config = dict(
    n_experts=64,
    balance_loss=0.000477,
    router_cosine_scale=14.0,
    head_dim=96,
    parallel_block=True,
    optimizer='muon',
    beta1=0.93,
    seq_len=256,
    train_tokens=746900000,
)
Below are experts of layer 5 (counted from 0) of a mixture-of-experts language model. Rows are named router (the router's row for the expert), up (a neuron's input weights, with its number), down (a neuron's output weights, with its number) and show model dimensions 0-191. Each number is 128 + 24 x the weight over its row's rms, rounded and kept within 0 to 255.
Before each expert's rows: "comes after" lists some tokens at least twice as common just before its tokens as in all text. This comes from a sample of Wikipedia text that the model never trained on. Tokens count by the router's weight.

# expert 28
comes after: "k", "lo", "ke", "ak", "ro", "bo"
router [128  94 123 135 158 158 126  87 173 134 112  75 102 153 118  99 135 114 117 128 120  73 123 136 101 118 155 128 111 115  94 131 137 143 107 117 111 150  96 176 153 174 124 147 110 149 121 136 189 120 105 124 136 137 135  95 120 155 127 130 164 139 182 125 120 146 140 103 110 129 106 139 177 125 168 121 148 145 116 165 126 115 154 129 121 144 118 122 124 143 115  78 142 103 146 107 122 116 151  97 147 128 132 118  96 136 139 143 109 155 113 123 119 141 113 129 156 129 105 123 100  99 146 130 105 117 130 109 100  97 124 148 133 125 169 176  99 147 130  87  86 109 108 175 125 130 113 136 148 170 122 159 133  93 155  97 150 151 138 106 141 110 140 121 119 113 127 138  97 126 147 137 126 200 184 138 153 138  59 130  94 126 114 134 127 119 169 130  80 152  77 166]
up0 [166 133  97  94 103 152 161 115 116 112 128 108 152 136 123  93 161  83 114 126 143 125 150 130 105 142 107 132 120 154 125 133 133 147 123 113 123 127 115 109 162 165 106 121 139 121 115 184 113  99 116 139 118 125 187  99 143 133 113 167 134  99 158 155  98 113 113 134 146  94 131 139 129 122  93 137 111  80 130 142 142 116 134 109 130 157  98 123 132 112 115 107 133  66  94 162 141  88 128 155 108 138 101 126  87 104 140 130 131 142 125 166 129  95 122 159 151 146 140 122 126  92 128  85 112 120 133 122 145 141 155 122 133 158 150 160 126 135 142 154 113 121 159  90 101 152 149 129 135 132 115 125 116  97 138 103 140 157 116 149  75 154 141 142 147 121 165 116 155  34 128 117 118 164 144 166 110 164 121  89 118 163 133 148 164 103 187 174 169 138 155 103]
down0 [166  89 124 138 123 123 145 117 161 129 127  86 178 139 121 137 141 122 107  90 116 132 166 153 131 169 125 128 159 129 125 113 122 128 148 137 102  79 140 111 103  93 149 117 113 120 150  74 158 131 156 148 147 137  76 129 155 129 125 166 127 106 106  93 146 147 117 177 167  86 122 100 131 154  89 171 137 107 119 105 119 114 116  94 141 109 166 153 175 131 140 144  96 105 116 150  92 180 143 106 140 168 120 139 140 115 144 163 111 111 136 107  96 153 153 145 114 134 125 108 116 152 130 105 131 118 118  78 120 127 118  92 155  72 168 161  94 111 102 137  86 140 127 176 151 124 113 139 130 121 125 137 123 177 116  92 126 132 152 129 114 130 135 158  80 150 134 146 116 114 147  91 176 138 112 120 164 109 129 105 146 130 155 129 146 117 129 155  96 108 104 106]
up1 [152 120 140 121 115 137 125  95 113  98 106 129  83 119 100 147 118 132 121  76 145 111 137 141 104 120 120 146  91 109 110 124 116 132 130 130 115 178 119 140 146 148 111 144 143 124  70 112 137 132 152 124 161 140 111 133 120 106 149 126 118  67 148 199 140 127 103 136 137  77 115 127 136 134 139 124 150 179 129  98 154 137 177 148  95 131 116 172 145 141 111 120 120 110  80  87 132 111 128 144 129 114 121 140 117 118 138 134 134 109 161 113 151 143 164 125  64 102  91 184 137 146 152 177 109 127 109 131 112 155 131 150 152  87 154 197 139 140 178 137  93 136 116 144  89 145 129 117 125 127 174 140 134  89 132 129 108 126 152 152 144 163 127 145 146 131 137 152 100 138 127 170 154 110 149 111  98 112 112 136 133 122 122 124  77 103 117  83 116 154 120 168]
down1 [133 133  94 143 111 116 135  86 100 114 138  96 125 123 156 140 132 134 155 166 137 102 123 133 167 116 132  99 114 155 147 133 118 168 161 135 131 106 166 130 149 165 102 101  94 148 178 105 111 156  90 105  87 132 114  77 113 132 143  77 159 102 118 126 139 136  87 126 143 109 120 133 139 154 140 129 160  62 134 136 149 157 132  99 106 155 130 136 135 106 142 163 120 126 111 128 143 121 127 106 157  94  89 121 132 110 109 127 133 109 158 144  78 147 109 165 161 162 161 151  87 104 144 141 122 117 154  81 104 120 135 135 118 103 203 147 147 144  88 163  91  96 149 133 136 112 155 173 161 135 137 104  94  94 143 121 141 125 155 159 143 130 129 145 114 130 144 105 143 106 139 150  89 128 131 152 111 168 117 134 118 123 109 119 143 120 102 101 147 136 155  72]
up2 [143 125 123 143 118 122 171 171 157 111 106 155 155  89 142 116 102 141  70 111 149  96 133 127 100 156 118 111 121  99 144  84 132 127 109 127 133 121 108 111  86 119 126 138 148 145 138 134 120 136 115 126 119 143 134 132 130 139 153 139 129 114 147 130  89 132  79 103 100 133 141 146 166 100 136 117 119 152 112 110 156  98 100 113 111 179 120  86 131 126 123 168  96 119 111 115 112 121 150 172 169 139 163 127 146 130 131 147 200  95 167 179 127 133  72  78 123 148 140 132 131 153 129 151 124 118 106 164  86 137  92 121 151 165 109 135 140 131 113 147 109 129 149 109 162 152 142 192  98 158 128 121 122 138 142  89 128 134 174  94 144  93 123 128 100 137 109 138 105 147 134 106 118 114 139  94 139  88  81 134 111 185 107 121 100 128 153 153  98 161 131 127]
down2 [110 124 155 136 123 154 104 135 102 131 129 135 102 122  96 171 164 118 112 150 145 110  96 114 145 128 129 114  93  96 130 143  73 125 125 121 146 135 141 132 155 136 151 106  97 128 138 123  99 118 162 156 120 129 162 125  93 123 161 155 130 137 127 106 159  99 134  97 153  80 107 129 114 137 180 181 119  93 136 115 133 134 139 127  88 148 131 132 124 112 175  91 159 133  92 123 173 154 114 108 117 134 112 171 107 134  64 113 138 169 119 157 113  99 133 108 124  90 128 108 132 144  91 135  97  99 125 160 127 153 174  82 106  95 120 128  93 114 177 124 145 150 137 133 133 129 102 130 169 114 162 141  90 150  95 137 123 151  91 104 119 125 151 150 148 122 158 110 161 123 133 101 154 145 184 116 164 144 162 177 112 131 155 130  98  88 126 117 156 122 133 105]
up3 [116 119 116 138 171 135 130 101 145  97  89  92 118 102 117 126 138 171 151 122 110 133 132 124 104  97 135 104 144 147 113 108 129 114 113 106 150 109 151 188 132 155 100 139 168 152  97 127 166 117 135 104 172 131 149 116 133 177 120 140 132 146 121  92 112 157 126 138 118 190 167 105 147  87 119 148 138  77 136 132 133 139 152 131 121 146 109 142  67 191 112 152  99 122 139 106 133 150 135  97 148 193 132 107 119  93  85 123 152  72 121 127  96 129 126 125 147 104 136 129 164 156 129 130 110 126 124 152 126 171 133 154 112 154 105 140 108 101 139  95 123 130 126 164  98 109 148  91 141 135  98 119  69  97 149 137 140 151 113 154 145 164 127 182 111 156 124 107 151 118 141 102 126 113 124  80 115  96  93 147 121 161 115 130 134 121 123 135 126 134 152 144]
down3 [126 194 135 107 117  89 116  76 132 128 150 137 123 122 100 114 149  98  97  62 127  74  88  87 132 143 156 116 141 132  99 107  83 146 121 133 154 151 129 129  96 100 166 146 124  90 159 100  72 119 176 143 135 146 125 131 109 140 147 151 166 100 125 109  89 149 116 113 169 154  98 125 142 123 141  97 137 154 104 116 173 118 177 137 111 115 143 101 182 138 147 132 148 127 171 122 125 152 135 123 140 160  87 117  92 142 196  83 113 122 155 123 130 163 137 152 160 116 131 136  81  74 120 151 115 124 130 127  93 136 115 139 155 139 139 143 136 130 119 118 143 143 130 136 110 136 114 115 117 118 191  80 134 104 137 112 114 132 147 113 108 130 135 115 118 151 127 150 131 129 128 126 120 114 125 139 149 149 138  91 158 113 155 146 136 118 164  99 138 126 138 136]
up4 [144  68 116 139 108 162 112 147 108 166 142 126 141 135 116 132 151 123  86  76 103  89  47 148  86 116 182 127 158 105  90 116 173 150  99 146 105 111 141 145 160 122  85 135 112 111 144 139 142 174 124 120 142 156 120 111 144  77 101 116 144 112 111 135 151 157 135 151 159  84 114 152 125 129 140 118 133 157 114 120 145 102 106 103 176 118 125 146 132 142 111 121  98 116 153 113 154 104  94 103 133 138 141 138  88 140 114 160  98 148 142 114 136 161 120 112 143 124 123 155 100 145 149 101 114 143 131 170 149 186  89 110 116 115 117  84 154 144  86 138 152  94 123 171 128 106 133 106 122 143  88 101 126 150 122 126 123 158 142 108  82 142 111 120 136  74 114 155 155 126 148 111 109 112 131 135 157 156 148 144 125 127 127 129 146 152 107 147 116 141 130 145]
down4 [108 120 119  98 120  98 160 156 101  97 107 133 102 127 134 129 103 145 153 151 174 140 165  95 114  72 133 163 142 157  84 105 193 115 151 101 127 118 128 113 110 137 168 124 150 123 134  88 133 147 122 138 145 101 120 111 119 197 146 152 135 166 123 111 145 128 131 127  89  99 109 112 138 125 105 104 142 155 156 124 127 109 115 127 106  95 131 137 141 111 143 127 175 143 136 105 135 163 118 122  88 150 164 147 119 137 136 114 125 129 104  74 117 155 118 157  99 136 140 154 101 122 140 172 148 133 128 101 132 123 126 133 131 149 111 136 116 149 188 178  96 108 100  72 132 106 133 127 144 106 140  87 118 111 128 118 141 112 135 125 102 148 139 175 138 188 139  85 176 143 112 133  78 172  93 110  77 123 141 117 147 114 157 122 152 120 112 126 117 122 126 135]
up5 [104 157 120 171 138 144 154 101 114 134 125 137 120 153 127 114  76 148 139 128 137 125 124 128 139 152 151 142 113 114 110 132 123 143 102 140 115 114 104 113 110 112 120 117 145 125 141 125 165 175  68 141 176 118 131 115 150 146 120 159 165  91 180 117 109 155 128 124 134 157  57 109 128 139 124  83 136 144 137 155 149 144 130  84 100 157 100 141 109 129 138  83 149 104 143 157 119  83 114 138 129 159 159 176 149 118 107 126 111 135 108 138 126 117 129 100  90 117 103 138 133 117 104  94 140 135 139 155 140 166 104 121 143 111 109  90 109 145  65 163 151  75 153 108 128 153 153 169 108 117 122 140 137  66 162 150 129 134 156 110 168  81 128  98 118 114 176 112 129  94 129 135 111 144 148 128 119 137 114 172 136 122 133 100 127 156  94 170 128 129 132 163]
down5 [136 121 105 158 121 135 153 146 108 121 129 136 111 154 150 141 150 109 145 179  92 151 142 185 134 125 118  72 157 114 151 135 128 142 141  87 124 123 122 124 122 117 152 138 132 156 146  93 119 151 152 177  79 128  87 174  99 149 138 109 136 108  89 117 138 130  70 166 133 119 120 140 124 146 140 161 123  98 102 138 128 184 131 143 127 139 144  70 155 152 117 114 140 114 142 123 168 142 123 105 149 117 146 103 113 152 163 103 134  96 103 112 131 109 110 127 131  97 161 131  96 133 128 103 163 131 132 114 133  88 119 111 139 109 144 145 158  71 149 149 161 167 133 120 108 131 161  81 166 146 103 127 142 124 130  99 102 135 156 186  90 125 125 127 117 116 133 178  97 146 110 137 113 115  58 108 129 147 123 123  97  84 154 140 106 118 133 121  90 125 120 143]
up6 [177 136 102 123 134 145 111 134 141 145  99  56 120 121 122 147 131 163 168 136 162  64 143 127 106 122 113 113 122  92 143 114 123 131 142 140 176  93 112 158  86 154 106 172 138 130 116 152 144 149 116 112 116 147 135 127 134 106 139 135 143 143 145 128  85  95 147 151  63 117 104 138  97 107 125 126 128 151 151 100 140 163 104 116 121 167 162 161 109 122 101  98 134  85  87 143 138 154 128 112 157 172 120 108 101 125 132 135 143 106 152 154 119 158 106 108 122 104 154  90 136 106 154 115 148 130 142 104 123 100 119 150 124 118 126 122  98 147 141 171 139 162 109 123 124 104  78 171 115 120 120  98  95 136 111 159 153 111 152  69  88 127 166 139 107 122 168 118 118 148 109 101 128 156 119  88 114 147 123 124 127 118 179 128 131 159 136 130  90 148 166 131]
down6 [107 116 156  89 122 136 112 100 114 113 153 133 133  97 162 149 125 170 139 125  93 192 152  99 108 117 135 163 127 149 137 135 146  84 146 136 117 102 140 143 136 114 143 136 135  86 151 126 130 127 168 119 118 130 138 114 135 149 109 147 142 136  98 125 147 134 131 134 109 123 171 160  85 126 125 145  99 130 127 113 130  84 160 124 114 136 138  83 130  96 136 138  71 103 207 128 122  80 132 163 114 197  87 112 114 121 139 172 179 162 103  90 165 121 119 156 124 141  95 110 118 115 125 111 150 153 152 142 110 165 107 129 120 115 114 126 143 135 118 132 134  80  97 113 127 124 123 163 165  88 122 120 129 110 121 130 172 148 115 165 101  88 120 134 146 145 115 114 142 109 159 146  82 120 146 156  90 140 134 133 115 101  82 118 123 141 160 132 133 142  85 153]
up7 [123  72 129 146 136 148 115 103 180 113 117 173 130 118 153 122 173 163 151  87 168 135 104 147 139 140 138 104 115 130 105 156 121 154 140 120 127 155 157 120  89 158 136 120 110 138 112 153 125 120 141 141 117 125 126 151 113 129 122 103 152 147 184 133 122 126 123 109 119 108 102  81 129 148 130 114 110 171 121 108 101 166 148 100  99 172 136 118 114  96  77 112 133 190 164 152  97  87 109 124 119 126 142 113 104 113  82  96 211 127 132 167  96 151 135 139 128 142 175 110  99 127 185 116 119 110 126 134 124 133 110 110 111 131 119  93 115 108 163 162 122 155 122 158 189  80 119 173 161 105  99 130 150 119 111  98 120 148 105 113 103 171 136 108 138 124 133 127 103  98 143 127 147 126 134 151 121 126 130 134 132 111 105 134 146 135 114 117 116 117 105 122]
down7 [ 82 112 119 139  86 121 163 126 110 144 117 165 176 166 114 140 150 144 141 102 140 114  90 101  95 120 153 102 141 118 179 103 119 106 132 140 109 132 126 132 110 183 144 110 120  90 148  85 116 102 117  86 149 136 156 130 135 196 132 139 139 107 118 124 166 146 141 120 145 132  86 117  78 141 139  92 127 124 150  89 149 110 154 162 156 130  97 123 119 128 181 132 111 117 142  96 115 133 159 103 115 156 131 146 104  90 103 134 137 102 111 128 116 128 121 121 172 140 101 130 129 123  99 186 150 151 114 128 116 173 122 112 106 120 105 107 153 157 100 133 175  49 104 110 142 151 144  91 122  95 140 127  99 158 150 108 141 120 175 111 145 109  95 151 135 135 143 125 167 142 137 151 115 156 111 139 132 133 169 117 157 146  96 121 119 115 130 108 141 135 132 145]